{
  "hidden_size": 128,
  "n_experts": 192,
  "experts_per_token": 4,
  "router_score": "softmax",
  "normalize_top_k": true,
  "balance_bias": false,
  "head_dim": 32,
  "norm_place": "pre",
  "positions": "rope",
  "init_std_qkv": 0.0607,
  "weight_decay": 0.025,
  "lr_head": 0.00958,
  "batch_tokens": [65536, 131072, 196608],
  "train_tokens": 456700000
}
Below are experts of layer 3 (counted from 0) of a mixture-of-experts language model. Rows are named router (the router's row for the expert) and show model dimensions 0-127. Each number is 50 + 15 x the weight over its row's rms, rounded and kept within 0 to 99.
Before each expert's rows: "gets" lists some tokens that make up at least twice as much of what it gets as of all text. This comes from a sample of Wikipedia text that the model never trained on. Tokens count by the router's weight.

# expert 135
gets: " ", " |", "ke", "fe", "an", ";"
router:61 69 28 42 53 39 43 42 56 30 46 35 43 72 53 41 48 60 60 95 42 56 60 75 41 54 42 21 51 56 46 46 74 44 56 60 40 36 37 56 61 39 46 47 53 69 39 67 61 59 39 51 54 61 37 62 37 48 41 73 35 65 56 41 52 43 61 48 37 40 43 41 40 59 79 50 49 64 41 43 73 28 48 44 51 20 57 44 54 75 64 26 44 69 17 37 38 01 45 64 43 31 27 68 41 64 40 60 46 57 47 26 48 76 59 83 32 98 63 57 44 46 47 68 37 59 65 40

# expert 131
gets: " to", " by", " with", " for", " at", " from"
router:54 53 67 49 56 65 30 36 52 44 55 81 35 81 54 42 48 29 35 71 47 38 60 60 63 37 43 99 55 71 27 41 51 57 72 52 57 30 41 53 53 81 57 53 61 44 68 43 51 39 82 48 69 50 57 60 57 51 66 69 49 69 41 58 08 54 52 43 65 63 46 68 59 55 61 32 59 39 35 47 60 39 59 77 56 37 40 30 52 28 43 50 68 72 32 63 60 40 50 62 53 39 50 59 38 39 40 40 31 73 41 43 34 32 74 47 50 38 47 72 52 27 47 52 96 27 49 66

# expert 124
gets: ".", "\n", ").", "==", " ==", "==="
router:42 32 52 47 66 38 74 44 48 46 64 77 42 22 60 53 47 22 48 39 27 51 33 38 53 90 47 41 39 43 39 37 55 48 68 54 46 38 62 39 56 42 64 46 62 47 44 19 53 71 55 61 35 40 64 53 50 51 51 22 45 46 50 51 42 27 31 44 48 37 44 42 44 71 39 32 58 44 27 37 69 51 56 36 35 40 75 69 53 77 35 50 50 67 51 30 69 53 59 43 32 43 78 41 49 64 84 33 34 45 44 62 60 24 56 35 62 59 61 09 39 16 50 40 53 37 42 04

# expert 114
gets: "ru", "gu", " Ru", " Gu", " su", " be"
router:40 40 46 95 55 59 58 48 55 34 66 39 51 68 36 61 59 51 38 68 26 48 40 16 50 38 43 37 52 50 45 77 40 69 62 55 64 32 69 46 53 67 26 77 55 41 34 58 51 39 74 61 67 76 41 71 43 22 54 31 40 63 34 52 37 49 58 45 35 40 64 60 49 48 46 48 47 64 70 52 58 61 40 51 60 68 54 48 81 37 47 63 34 38 39 35 63 26 39 52 47 54 27 75 28 65 31 53 09 33 69 59 33 23 53 48 30 56 51 29 61 84 35 38 60 60 59 69

# expert 90
gets: " that", " which", " after", " when", " where", " but"
router:50 43 14 50 80 65 27 26 46 30 66 37 36 35 82 64 44 57 46 63 52 62 56 47 48 41 60 19 33 44 27 55 36 41 40 50 52 46 60 70 62 52 49 61 54 71 42 46 35 50 69 88 14 55 71 60 72 55 67 70 64 57 61 30 45 33 41 75 64 90 54 50 61 66 40 38 45 45 40 61 51 44 46 50 67 68 56 50 68 55 51 45 71 65 47 64 58 69 60 56 38 50 57 29 73 68 36 34 58 74 70 69 47 51 55 69 65 54 47 50 56 61 61 43 63 77 39 16

# expert 86
gets: "g", "er", "e", "ry", "c", "on"
router:51 35 56 54 57 19 01 55 81 45 44 39 56 68 61 68 71 79 59 47 51 64 36 46 61 58 41 75 79 61 35 59 43 55 62 49 69 45 45 57 45 44 64 54 25 58 41 53 44 50 69 55 48 34 57 76 65 41 56 63 60 33 42 52 64 79 42 41 41 49 73 25 15 52 74 74 46 69 52 48 46 44 42 42 41 44 54 49 73 80 47 68 44 67 20 30 47 34 82 34 66 49 50 27 67 52 55 44 57 43 48 67 73 51 75 21 62 47 55 44 60 68 53 66 50 57 53 59

# expert 181
gets: "om", "vel", ".", "ut", "op", "P"
router:82 61 51 51 75 44 70 60 73 48 54 77 56 12 45 71 45 30 23 61 77 53 52 72 57 41 40 62 32 31 55 45 47 50 31 34 56 32 57 24 47 18 45 77 37 52 58 52 39 53 59 80 31 32 60 16 31 50 37 42 43 31 61 33 40 39 52 40 45 40 48 43 46 44 56 63 37 55 48 29 52 34 36 18 43 51 70 38 48 30 63 37 54 30 33 69 70 45 55 55 53 59 36 65 67 39 70 44 37 51 70 75 61 60 75 52 45 42 51 67 52 25 45 82 40 58 63 39

# expert 151
gets: "t", "est", "st", "ct", "ult", "ot"
router:52 58 32 35 33 51 57 51 48 52 40 38 37 66 58 56 40 55 74 42 72 55 56 69 61 45 62 48 52 49 52 64 65 41 31 41 44 38 42 29 58 59 47 29 48 36 59 86 39 59 39 47 56 58 60 48 42 46 53 69 54 63 88 28 62 36 51 42 73 38 45 33 35 43 44 45 35 61 64 63 64 41 37 60 41 22 28 71 44 40 72 43 36 44 50 41 29 66 66 37 69 58 34 60 74 08 51 17 76 77 39 18 17 45 23 57 63 52 72 17 39 48 34 66 61 55 48 61

# expert 125
gets: " and", " he", " that", ",", " He", " which"
router:51 44 39 64 65 61 49 46 50 58 51 44 51 45 72 58 48 77 60 45 49 61 79 42 54 43 66 67 17 59 33 27 56 56 64 28 50 51 50 69 61 50 70 65 40 89 81 57 26 48 43 28 38 52 46 66 51 53 57 62 84 76 60 37 45 53 30 62 36 99 61 37 42 67 28 56 50 36 41 58 35 47 41 66 73 31 60 67 65 71 39 53 50 59 47 68 75 63 45 57 14 54 55 55 69 58 37 74 36 38 39 64 43 56 47 56 76 38 57 34 25 52 47 25 54 46 50 30

# expert 89
gets: " was", " is", "ly", " were", " are", " be"
router:47 53 11 75 75 52 57 51 58 25 41 29 59 32 78 34 69 29 38 44 38 56 57 50 62 46 29 43 56 76 45 34 31 38 34 22 71 49 51 56 57 71 41 75 47 58 52 47 46 42 57 51 55 32 56 76 51 52 64 53 52 77 70 47 41 43 89 36 67 65 43 67 52 23 46 40 62 30 51 37 68 25 55 55 66 45 40 81 52 61 62 43 63 40 42 62 61 64 54 62 57 49 36 37 80 39 43 66 67 54 46 48 48 43 66 52 37 30 43 28 17 88 52 52 61 37 46 35

# expert 82
gets: " A", "A", " E", " O", " I", " U"
router:59 23 48 52 33 53 45 70 53 56 45 38 53 80 31 45 17 51 41 35 50 54 41 33 69 82 51 62 42 20 38 63 52 66 63 33 55 57 60 33 27 40 29 54 58 51 47 55 51 58 41 34 50 56 38 41 60 20 34 64 39 20 39 47 14 42 44 34 52 34 61 56 41 58 48 53 63 46 32 15 49 57 35 55 66 48 58 29 81 40 55 57 55 36 42 42 03 50 51 50 65 56 70 57 47 91 35 49 31 30 33 26 69 51 40 47 70 65 43 68 57 46 57 38 78 50 35 49

# expert 139
gets: "st", "p", "f", "t", "n", "et"
router:58 58 74 54 57 35 35 46 53 56 23 54 61 71 36 69 55 76 32 79 55 57 27 35 84 53 47 65 51 35 47 61 46 33 33 42 54 20 58 73 42 59 43 58 36 49 43 57 46 37 60 49 42 39 51 56 28 49 41 42 39 48 62 24 72 46 54 67 69 34 25 31 30 57 44 67 31 66 61 61 60 43 49 60 39 20 70 76 67 72 84 34 39 59 34 30 62 73 45 45 56 25 40 64 62 44 59 53 63 73 57 48 41 53 22 53 32 38 73 57 58 45 52 45 76 59 88 47

# expert 189
gets: "-", "=", "|", "•", ":", " –"
router:61 58 58 48 42 65 52 63 49 74 66 54 50 58 24 62 48 41 75 39 67 25 55 54 40 50 35 70 66 59 70 30 52 40 52 72 62 29 68 68 56 41 66 60 45 49 31 41 34 40 50 53 26 49 55 75 39 64 34 41 55 50 67 57 64 67 64 53 61 57 53 57 33 68 50 23 82 60 67 72 19 43 54 61 41 52 46 53 14 40 55 45 56 38 71 51 39 11 25 36 62 34 63 55 79 55 55 51 56 25 62 48 50 48 83 67 45 72 66 39 60 64 55 04 35 45 38 43

# expert 94
gets: "s", "ers", "es", "ies", "les", "ations"
router:40 32 59 38 31 27 54 48 55 64 38 57 71 52 04 58 64 40 41 51 55 30 54 48 69 49 64 34 44 43 47 54 53 47 38 89 58 70 58 49 54 44 37 68 47 64 45 60 58 66 53 48 21 46 57 51 71 41 62 24 36 73 51 68 21 53 60 54 40 55 63 36 48 65 53 35 56 43 20 53 48 39 53 37 54 12 50 60 44 38 48 41 17 55 45 49 50 63 61 59 62 46 65 27 56 37 65 35 56 35 21 67 42 54 51 53 48 00 47 60 29 52 43 73 79 23 40 60

# expert 161
gets: " c", "c", "ic", "p", "g", "st"
router:44 44 61 70 37 38 65 71 58 14 39 23 44 60 54 58 51 45 69 20 50 50 47 62 74 41 48 60 58 49 76 60 52 53 48 47 25 40 52 56 53 58 66 66 47 34 71 50 76 60 69 51 33 44 28 56 37 52 52 53 49 26 39 42 86 52 50 59 43 32 40 48 48 61 51 45 65 54 58 80 60 97 17 60 29 49 64 65 63 38 53 64 74 39 83 31 53 56 20 59 40 39 59 57 58 55 35 50 71 58 56 56 58 31 68 49 70 32 67 44 20 69 57 45 55 48 80 44

# expert 93
gets: " part", "or", " member", "ator", "ist", "ctor"
router:59 23 34 67 33 15 35 68 49 61 61 61 38 70 40 52 61 53 37 49 61 60 29 61 03 40 50 56 35 27 63 80 43 72 48 53 55 67 54 50 62 70 50 52 28 67 41 45 30 05 71 65 43 57 64 54 59 42 69 69 67 67 43 30 60 55 57 46 18 28 38 42 63 07 44 53 49 46 71 45 45 35 53 36 44 48 45 55 42 62 44 42 70 36 38 50 63 39 54 22 41 59 40 65 62 36 68 48 39 77 69 62 50 45 59 47 32 52 62 39 45 76 47 46 50 61 60 61

# expert 148
gets: " |", ";", "---|---|---|---|", "|---|---|"
router:45 43 64 54 51 48 56 30 54 67 40 72 51 40 65 68 52 47 55 55 47 82 63 65 46 27 53 52 71 23 73 24 33 69 99 60 27 51 43 58 63 32 55 40 50 36 39 71 49 61 32 61 55 44 53 62 49 17 44 25 49 57 53 68 35 59 80 42 48 44 71 31 44 49 50 36 33 54 41 65 49 52 45 45 61 41 58 81 53 41 39 46 52 86 37 60 28 38 40 58 24 63 50 54 67 35 26 72 52 66 78 42 62 79 57 26 49 62 66 35 61 46 62 34 69 48 51 62

# expert 173
gets: "ment", "ction", "tion", "ion", "ition", " game"
router:50 47 36 50 30 52 42 74 37 75 61 57 47 53 68 62 38 42 28 62 43 65 72 69 43 59 41 21 57 51 45 60 40 35 67 30 50 81 41 56 35 35 67 09 37 63 30 46 48 56 27 66 43 50 54 46 73 82 60 78 35 66 36 17 47 31 36 43 48 39 48 16 71 49 44 74 50 39 81 39 29 52 50 46 40 39 39 53 42 47 66 43 51 51 58 54 70 52 46 41 24 54 40 79 52 64 77 57 75 58 37 62 41 39 51 47 41 62 63 50 16 65 34 70 64 66 41 43

# expert 84
gets: " |", ";", " –", ":", " /"
router:52 43 60 12 59 86 46 58 71 56 23 60 58 58 39 58 73 43 43 56 49 72 44 49 36 52 47 54 45 56 59 22 74 54 53 52 29 72 48 58 56 69 42 35 62 42 35 81 68 47 46 34 60 49 64 26 40 35 30 19 55 59 60 99 28 49 67 51 54 41 67 26 56 37 50 34 22 38 37 42 79 56 58 56 63 37 44 61 59 49 37 52 64 60 36 60 53 61 49 58 55 55 61 53 84 48 45 69 34 76 60 72 38 72 63 42 34 64 41 50 57 37 78 44 59 42 44 51

# expert 132
gets: " h", " f", " comp", " g", "f", " B"
router:15 63 64 43 39 23 54 46 48 53 28 66 45 54 33 60 58 50 64 36 44 65 65 65 62 56 50 47 49 67 42 48 69 37 43 51 25 53 63 64 36 81 50 67 11 40 51 42 53 46 63 79 35 36 43 52 39 47 51 54 63 49 39 60 65 52 21 50 36 63 46 75 91 47 64 46 48 38 44 80 48 53 27 90 57 56 39 62 50 16 50 57 60 26 33 56 75 62 27 54 52 45 61 66 27 66 74 54 60 59 42 52 73 21 66 26 61 50 58 58 48 37 35 35 57 58 51 33

# expert 116
gets: "d", "ho", "ph", "c", "k", "z"
router:76 68 51 35 61 23 57 43 59 56 53 15 49 42 70 55 27 48 75 64 37 39 73 65 49 64 40 93 54 52 57 67 43 14 35 50 50 18 46 68 41 46 35 61 39 47 41 34 75 39 52 22 49 34 47 50 23 50 55 45 35 52 49 45 45 61 23 50 47 64 31 62 43 62 56 44 41 62 48 38 66 37 59 25 31 58 66 58 49 41 54 34 41 59 09 31 45 23 51 28 35 40 48 58 43 75 63 72 35 67 56 67 70 76 34 45 63 71 68 53 52 66 52 46 45 46 53 58

# expert 144
gets: " Ba", " Ar", " Al", " Ra", " Bu", " Ka"
router:42 58 51 55 26 43 44 50 60 67 60 46 33 55 57 41 33 45 63 49 25 41 47 44 37 54 87 39 28 40 66 59 81 46 52 50 45 46 50 44 65 66 55 84 45 51 21 34 47 48 43 36 62 56 38 49 53 33 45 60 63 48 31 56 31 97 37 41 59 57 52 54 61 58 65 60 33 42 40 54 55 61 55 17 91 63 81 32 70 35 17 70 21 40 38 62 62 72 45 73 60 62 61 33 37 47 48 60 51 27 63 37 68 45 35 60 45 82 55 43 55 25 46 36 60 58 52 72

# expert 141
gets: "00", "2", "1", "5", "3", "6"
router:37 58 34 48 47 52 57 56 33 65 73 37 67 56 54 60 49 56 57 65 46 45 35 44 64 47 35 46 81 43 33 42 38 81 66 53 56 56 49 68 35 68 43 25 39 47 84 57 29 39 29 62 40 59 57 63 57 60 30 44 81 24 49 63 67 52 73 30 48 54 16 52 42 88 38 26 19 59 35 63 54 56 65 55 47 43 67 23 39 40 49 51 51 67 21 59 72 77 43 69 20 54 68 52 26 32 32 45 46 46 44 31 59 47 42 50 42 87 45 55 46 55 53 66 65 54 39 67

# expert 78
gets: "a", "le", "i", "do", "o", "lo"
router:54 55 69 62 51 57 50 62 52 30 26 54 41 20 23 51 36 48 49 44 31 43 62 39 49 46 31 77 52 74 64 37 51 79 58 21 49 50 72 78 43 34 47 63 88 45 53 39 46 87 57 73 61 54 50 28 20 54 60 51 64 67 40 75 65 69 44 41 43 43 37 37 68 33 72 80 54 66 40 57 53 54 35 79 23 44 70 50 53 76 71 47 42 37 60 26 55 42 28 44 54 64 51 61 42 64 36 62 52 35 45 37 46 55 52 58 52 43 53 66 40 73 42 70 29 42 37 31

# expert 159
gets: "s", "g", "r", "is", "f", " John"
router:44 50 69 33 43 54 45 44 50 62 38 37 28 51 77 52 38 46 67 49 63 44 50 25 49 52 53 46 66 39 47 58 73 17 37 75 70 31 40 29 68 36 69 61 30 42 52 21 59 24 48 17 56 74 49 45 55 41 33 25 35 60 55 44 60 46 54 50 41 41 68 43 33 73 63 69 21 71 79 62 46 61 27 44 47 44 68 65 55 53 37 48 23 34 45 44 55 17 38 41 47 76 67 47 68 62 29 51 34 74 39 63 50 50 42 47 58 26 57 48 66 16 67 72 64 62 46 67

# expert 158
gets: "or", "bor", "lan", "lin", "ron", "ver"
router:56 31 52 65 64 36 36 45 51 67 81 35 32 60 35 50 62 06 48 44 55 60 31 49 22 19 46 62 34 58 45 58 49 77 37 73 48 50 45 35 55 56 64 47 70 33 33 56 42 25 37 55 31 62 55 40 57 45 82 28 50 30 46 36 40 60 23 38 51 45 50 71 62 44 49 52 39 66 32 66 65 57 73 45 31 78 40 52 39 72 37 43 50 59 68 48 74 38 47 34 16 57 53 58 68 54 41 42 43 27 72 75 45 51 64 68 62 32 61 54 64 66 36 24 44 24 38 66

# expert 187
gets: " the", " his", " The", " their", " her", "The"
router:34 50 56 56 59 61 30 34 52 34 31 34 54 50 67 53 66 44 58 43 59 42 45 84 32 34 55 73 30 36 79 11 64 41 43 35 80 55 48 67 32 69 35 58 60 74 58 39 40 39 22 60 54 56 67 72 37 64 47 44 77 11 30 21 48 36 46 84 55 77 71 52 53 52 37 55 45 40 41 61 60 43 36 41 49 48 37 32 47 41 58 51 43 28 37 46 04 63 52 53 45 48 67 51 71 58 45 60 49 35 41 31 49 48 47 44 34 20 52 47 38 27 57 48 38 43 52 39

# expert 75
gets: "e", "ing", "se", "pe", "ate", "ed"
router:54 46 39 31 29 84 63 57 45 36 33 43 64 67 42 35 39 52 50 56 54 55 32 38 79 28 23 40 38 53 32 48 43 75 41 28 55 47 71 68 39 33 45 50 38 60 67 32 46 68 55 71 58 54 40 40 31 43 43 53 52 79 42 31 48 48 46 61 50 48 55 25 73 43 61 47 83 43 61 71 50 71 15 48 32 57 96 72 83 46 63 41 69 60 63 59 43 43 52 31 59 63 73 52 64 60 57 39 48 72 60 47 27 65 31 58 30 66 53 40 36 81 63 50 60 53 39 49

# expert 178
gets: "li", " Li", "la", "a", "el", "al"
router:43 49 63 55 52 50 54 73 60 36 34 56 12 45 51 46 54 45 29 61 43 56 64 30 37 26 53 68 49 69 37 51 60 65 69 79 38 30 42 73 47 23 43 28 57 47 58 68 55 98 50 38 63 70 37 52 60 26 41 33 36 25 26 53 70 69 51 36 43 52 45 74 36 72 49 66 58 45 24 67 68 30 49 47 51 62 63 36 67 55 59 52 65 50 67 49 51 07 53 55 39 26 52 43 70 66 27 50 29 57 63 38 52 35 36 47 58 49 48 45 81 58 39 59 35 59 30 52

# expert 171
gets: "th", " se", " Se", " first", " Th", " second"
router:44 57 62 38 60 33 32 27 45 55 36 48 20 62 61 44 42 73 66 54 83 54 57 65 44 21 47 56 71 58 61 63 61 57 39 62 44 64 71 69 36 66 56 54 28 37 43 48 52 84 52 23 30 23 58 48 63 50 41 62 70 41 42 36 51 55 62 40 29 47 57 83 31 34 57 33 32 46 34 44 32 49 57 73 63 41 53 52 50 20 63 47 43 38 54 42 37 47 13 52 32 51 54 66 65 74 29 38 48 46 54 26 48 36 42 60 31 36 45 13 38 46 38 84 41 59 74 40

# expert 150
gets: "le", "se", "re", "e", "ke", "que"
router:64 37 60 41 75 53 22 63 65 32 35 50 44 36 47 45 33 67 48 34 62 56 48 44 91 41 61 51 56 42 73 51 34 65 46 38 76 51 84 72 51 42 46 62 72 60 51 68 34 56 74 59 51 31 63 38 67 47 62 52 46 61 39 48 36 76 67 54 37 79 55 34 71 38 36 22 68 50 35 58 37 55 53 63 36 58 64 31 46 69 60 21 34 57 79 35 44 13 58 58 56 65 48 60 52 46 42 52 62 36 46 61 30 38 24 68 35 52 68 39 52 27 34 56 16 53 31 48

# expert 167
gets: "i", "e", "ni", "di", " New", " N"
router:71 38 63 58 50 56 54 57 62 27 20 36 61 45 23 53 23 57 47 75 67 32 44 63 56 32 36 54 49 57 41 41 38 43 69 35 21 23 40 68 31 40 69 47 24 36 72 38 38 62 56 40 49 50 31 46 47 33 54 45 50 31 86 73 39 38 50 69 38 75 63 63 15 37 42 50 39 66 45 47 25 20 30 42 26 26 58 27 62 31 45 61 18 38 46 50 63 36 47 49 70 59 66 56 55 51 34 39 28 35 62 52 61 47 51 31 46 46 46 50 48 46 49 82 36 65 44 34

# expert 115
gets: "ut", "ot", "ic", "lic", "ct", "tic"
router:74 60 42 40 60 45 35 58 61 38 87 61 63 56 51 60 46 63 41 54 69 46 57 64 35 32 38 84 40 45 72 63 76 51 50 47 49 35 42 62 38 57 51 63 59 48 58 56 26 79 91 56 70 43 49 28 25 48 49 49 20 61 41 36 68 62 53 60 71 51 38 22 34 46 54 67 48 44 26 41 51 43 43 66 28 37 64 74 34 43 98 45 29 51 56 33 46 29 42 64 51 49 49 48 62 18 80 53 20 72 52 38 40 72 50 53 52 44 43 55 46 59 50 60 67 54 59 59

# expert 188
gets: "s", "es", "les", "as", "os", "z"
router:46 71 64 16 51 27 41 44 51 76 36 38 48 50 60 42 41 36 47 46 73 51 76 61 60 37 75 50 48 62 33 51 74 69 23 48 36 67 18 54 70 30 62 45 56 32 23 62 58 53 70 47 42 53 69 37 54 25 19 37 35 67 41 28 53 60 58 55 17 69 53 66 43 69 65 41 61 75 55 71 22 50 41 44 33 35 41 43 57 75 69 22 43 66 41 66 62 50 69 43 57 56 37 30 50 52 49 36 29 33 68 41 42 49 29 55 41 49 46 44 45 52 43 34 45 26 24 59

# expert 149
gets: "\n", "-", "–", "/", "==", "—"
router:41 44 48 64 59 35 62 77 46 54 29 56 60 38 34 64 15 59 81 63 54 40 51 68 64 62 61 43 45 34 24 42 45 36 32 45 41 30 36 64 51 23 52 52 63 70 24 56 41 48 81 34 53 49 67 41 42 39 38 29 53 57 44 41 43 50 69 34 17 49 56 58 54 70 45 50 86 39 40 63 58 51 49 54 35 71 50 56 44 08 61 48 51 51 52 38 45 56 44 12 41 36 31 61 25 61 50 53 27 29 38 93 46 72 53 53 74 56 25 36 62 57 57 52 65 47 56 38

# expert 117
gets: "ing", "ical", "ive", "al", "ent", "ation"
router:56 67 33 62 41 72 49 62 44 50 50 51 56 50 45 38 64 59 45 36 68 57 49 50 27 50 82 42 55 32 74 41 76 66 33 34 72 59 47 78 27 52 46 37 35 46 57 22 69 59 46 45 37 57 53 51 61 82 55 47 26 45 58 18 66 72 71 46 47 27 78 18 76 45 54 49 84 31 61 17 77 68 69 54 33 48 71 57 37 38 72 50 46 77 34 37 41 45 55 31 73 60 61 41 48 51 74 45 61 39 50 50 51 35 51 55 49 37 45 49 42 74 35 55 44 66 42 66

# expert 146
gets: "s", "es", "ers", "ies", " years", "ations"
router:21 29 25 73 44 26 41 57 41 70 14 43 61 63 41 45 88 15 32 52 51 48 53 28 48 29 47 30 38 79 74 49 30 73 40 64 55 86 46 51 52 39 65 73 41 39 33 42 46 54 58 57 27 46 59 52 70 65 64 38 42 66 42 45 23 30 57 60 45 44 56 43 53 63 76 67 60 44 40 54 42 41 39 30 67 46 51 62 71 41 52 36 25 50 58 53 57 73 50 53 57 35 76 30 44 37 46 55 63 45 34 46 19 61 26 63 45 37 54 37 31 72 54 55 56 52 49 39

# expert 154
gets: "ate", " Born", "ed", " include", "Note", " Year"
router:60 45 68 58 59 45 50 38 53 64 99 63 28 73 77 41 42 45 40 70 47 62 29 63 36 47 53 22 66 33 53 66 52 43 50 52 51 41 46 39 57 28 56 42 43 67 39 34 34 45 38 83 47 52 37 49 61 72 56 63 31 60 38 72 55 49 59 02 60 41 59 42 64 52 55 53 80 42 84 43 46 38 45 39 46 73 51 32 23 56 54 44 29 69 67 55 52 58 42 33 57 53 52 45 43 35 55 56 77 35 59 77 44 51 42 63 11 48 25 58 52 77 73 50 48 50 49 63

# expert 102
gets: " d", " Sa", " Ha", " Ta", "k", " Na"
router:52 74 56 53 17 40 57 57 65 49 54 66 41 77 46 47 45 32 62 49 71 55 50 73 60 44 31 56 65 73 64 50 49 51 54 43 03 48 61 06 58 54 51 67 45 26 53 48 40 45 39 45 43 74 21 33 35 42 35 61 56 41 41 77 26 69 40 33 51 46 47 63 32 25 49 59 30 50 71 38 37 47 58 58 58 67 56 55 54 14 43 56 44 39 77 54 72 57 50 62 62 45 51 47 45 45 52 52 47 23 19 28 47 80 23 40 57 71 46 52 45 34 19 38 51 45 66 46

# expert 137
gets: "k", "t", "l", "r", "et", "el"
router:52 57 74 52 45 32 51 66 58 47 49 61 42 63 39 70 59 42 65 63 59 60 60 54 78 58 65 20 71 48 63 60 53 74 31 69 68 32 69 51 56 57 42 52 36 59 39 52 30 27 53 34 46 35 43 14 55 57 36 17 46 64 36 50 52 34 35 50 71 38 62 13 68 35 44 49 38 68 64 54 73 20 62 39 60 49 63 39 47 55 67 72 46 59 65 42 42 49 57 34 52 63 61 28 40 41 59 36 85 39 43 91 48 48 41 53 33 66 62 53 37 60 32 33 87 59 54 25

# expert 127
gets: "e", "te", "a", "o", " Te", "ef"
router:69 44 55 46 08 68 48 49 51 29 20 48 52 36 31 55 34 36 48 54 46 43 48 63 70 36 65 56 52 54 36 35 48 38 60 35 21 27 72 48 50 33 68 43 57 27 56 65 45 69 83 64 70 52 53 64 53 53 25 78 62 61 59 64 40 52 36 21 27 44 50 87 49 45 61 32 62 55 47 60 16 27 47 46 51 58 47 44 59 57 81 41 59 41 35 61 25 44 51 68 55 50 63 63 41 53 42 38 37 40 56 36 66 57 28 66 39 45 47 54 25 55 41 86 18 62 63 37

# expert 145
gets: "ter", " /", " inter", " River", " No", " law"
router:51 27 41 99 36 48 45 51 59 29 46 35 50 57 45 58 36 48 66 65 73 42 69 37 33 38 45 21 48 65 50 65 55 61 36 56 79 44 58 50 53 62 48 40 61 66 19 70 51 61 38 55 41 39 72 35 51 48 35 59 53 79 55 61 20 42 40 57 34 34 48 49 61 53 57 59 39 80 53 54 85 67 59 84 53 30 67 46 27 38 56 48 70 42 65 30 24 49 63 35 42 56 44 66 53 37 40 57 36 17 51 49 41 29 36 48 52 38 41 51 55 32 47 62 92 72 48 60

# expert 153
gets: "th", "ult", " —", " Th", "″", " 0"
router:76 29 34 51 43 27 23 38 67 74 57 66 41 60 69 72 56 83 55 80 55 56 65 54 78 45 43 55 64 59 66 60 73 56 42 80 58 19 38 60 42 47 44 43 61 23 52 52 62 43 45 32 64 31 59 41 79 51 49 44 51 42 41 34 65 24 53 33 45 56 77 50 57 35 59 24 58 46 15 54 59 56 59 58 43 38 65 55 45 43 43 51 48 31 62 39 28 39 59 51 44 58 85 58 49 67 30 61 45 79 28 43 30 69 43 51 46 56 38 40 12 24 44 44 47 55 49 54

# expert 170
gets: " f", " F", " S", " G", "F", " B"
router:55 65 41 50 59 67 70 53 54 77 42 56 35 48 61 56 59 67 63 44 60 55 75 61 66 28 55 60 28 33 54 44 24 28 45 51 48 37 74 56 55 40 64 62 22 44 21 54 52 37 47 38 37 72 60 46 61 43 49 45 36 20 75 38 32 46 51 57 60 49 39 89 44 42 74 36 60 54 42 39 52 52 44 66 66 40 33 28 55 39 70 42 41 41 22 69 48 52 20 41 45 55 43 38 51 78 66 52 50 32 18 11 53 29 54 42 79 32 70 44 59 17 55 44 63 66 58 65

# expert 72
gets: ":", ".", "°", " by", " (", "′"
router:67 31 38 36 56 50 31 52 60 49 50 57 44 44 64 47 55 64 53 41 54 45 38 40 59 61 33 55 58 52 66 51 36 40 37 63 32 36 51 50 47 47 60 47 46 32 77 49 56 33 49 42 27 40 39 22 42 61 31 35 37 54 49 75 27 24 25 53 57 45 52 60 55 89 19 36 61 76 30 58 26 57 60 69 45 92 55 18 53 52 53 37 68 96 40 27 47 37 42 38 53 48 72 55 54 40 36 34 51 63 34 57 63 34 62 76 44 18 51 41 70 30 63 83 63 55 53 48

# expert 66
gets: "r", "p", "g", "l", "t", "ir"
router:40 49 65 51 55 43 62 67 51 46 45 43 41 57 49 72 52 22 60 39 57 51 63 43 56 31 54 58 55 40 66 34 56 49 35 71 42 45 59 40 53 80 31 57 42 23 26 41 30 30 61 48 34 70 53 10 54 53 62 46 46 17 36 58 57 56 30 50 13 53 36 60 46 27 65 43 47 74 72 83 47 54 52 45 46 78 44 66 58 39 70 36 52 50 34 43 41 48 69 59 11 46 53 26 66 40 24 31 89 58 46 52 48 13 44 49 69 55 59 54 57 57 48 36 52 74 75 60

# expert 183
gets: "a", "la", "ka", "ki", "na", "ta"
router:43 64 58 61 69 38 64 31 65 60 53 31 54 48 41 18 47 59 65 69 48 20 59 39 59 42 60 53 31 69 66 50 45 57 53 33 54 39 74 53 59 39 19 61 54 57 53 53 75 35 60 57 72 51 43 32 36 40 55 33 61 57 41 91 56 36 55 66 48 75 62 15 45 47 34 55 45 62 47 43 68 31 50 41 59 30 90 46 39 53 35 45 52 50 77 41 69 36 29 58 66 54 58 44 44 71 34 51 28 17 27 37 69 63 55 66 22 52 30 52 51 47 16 70 64 44 32 39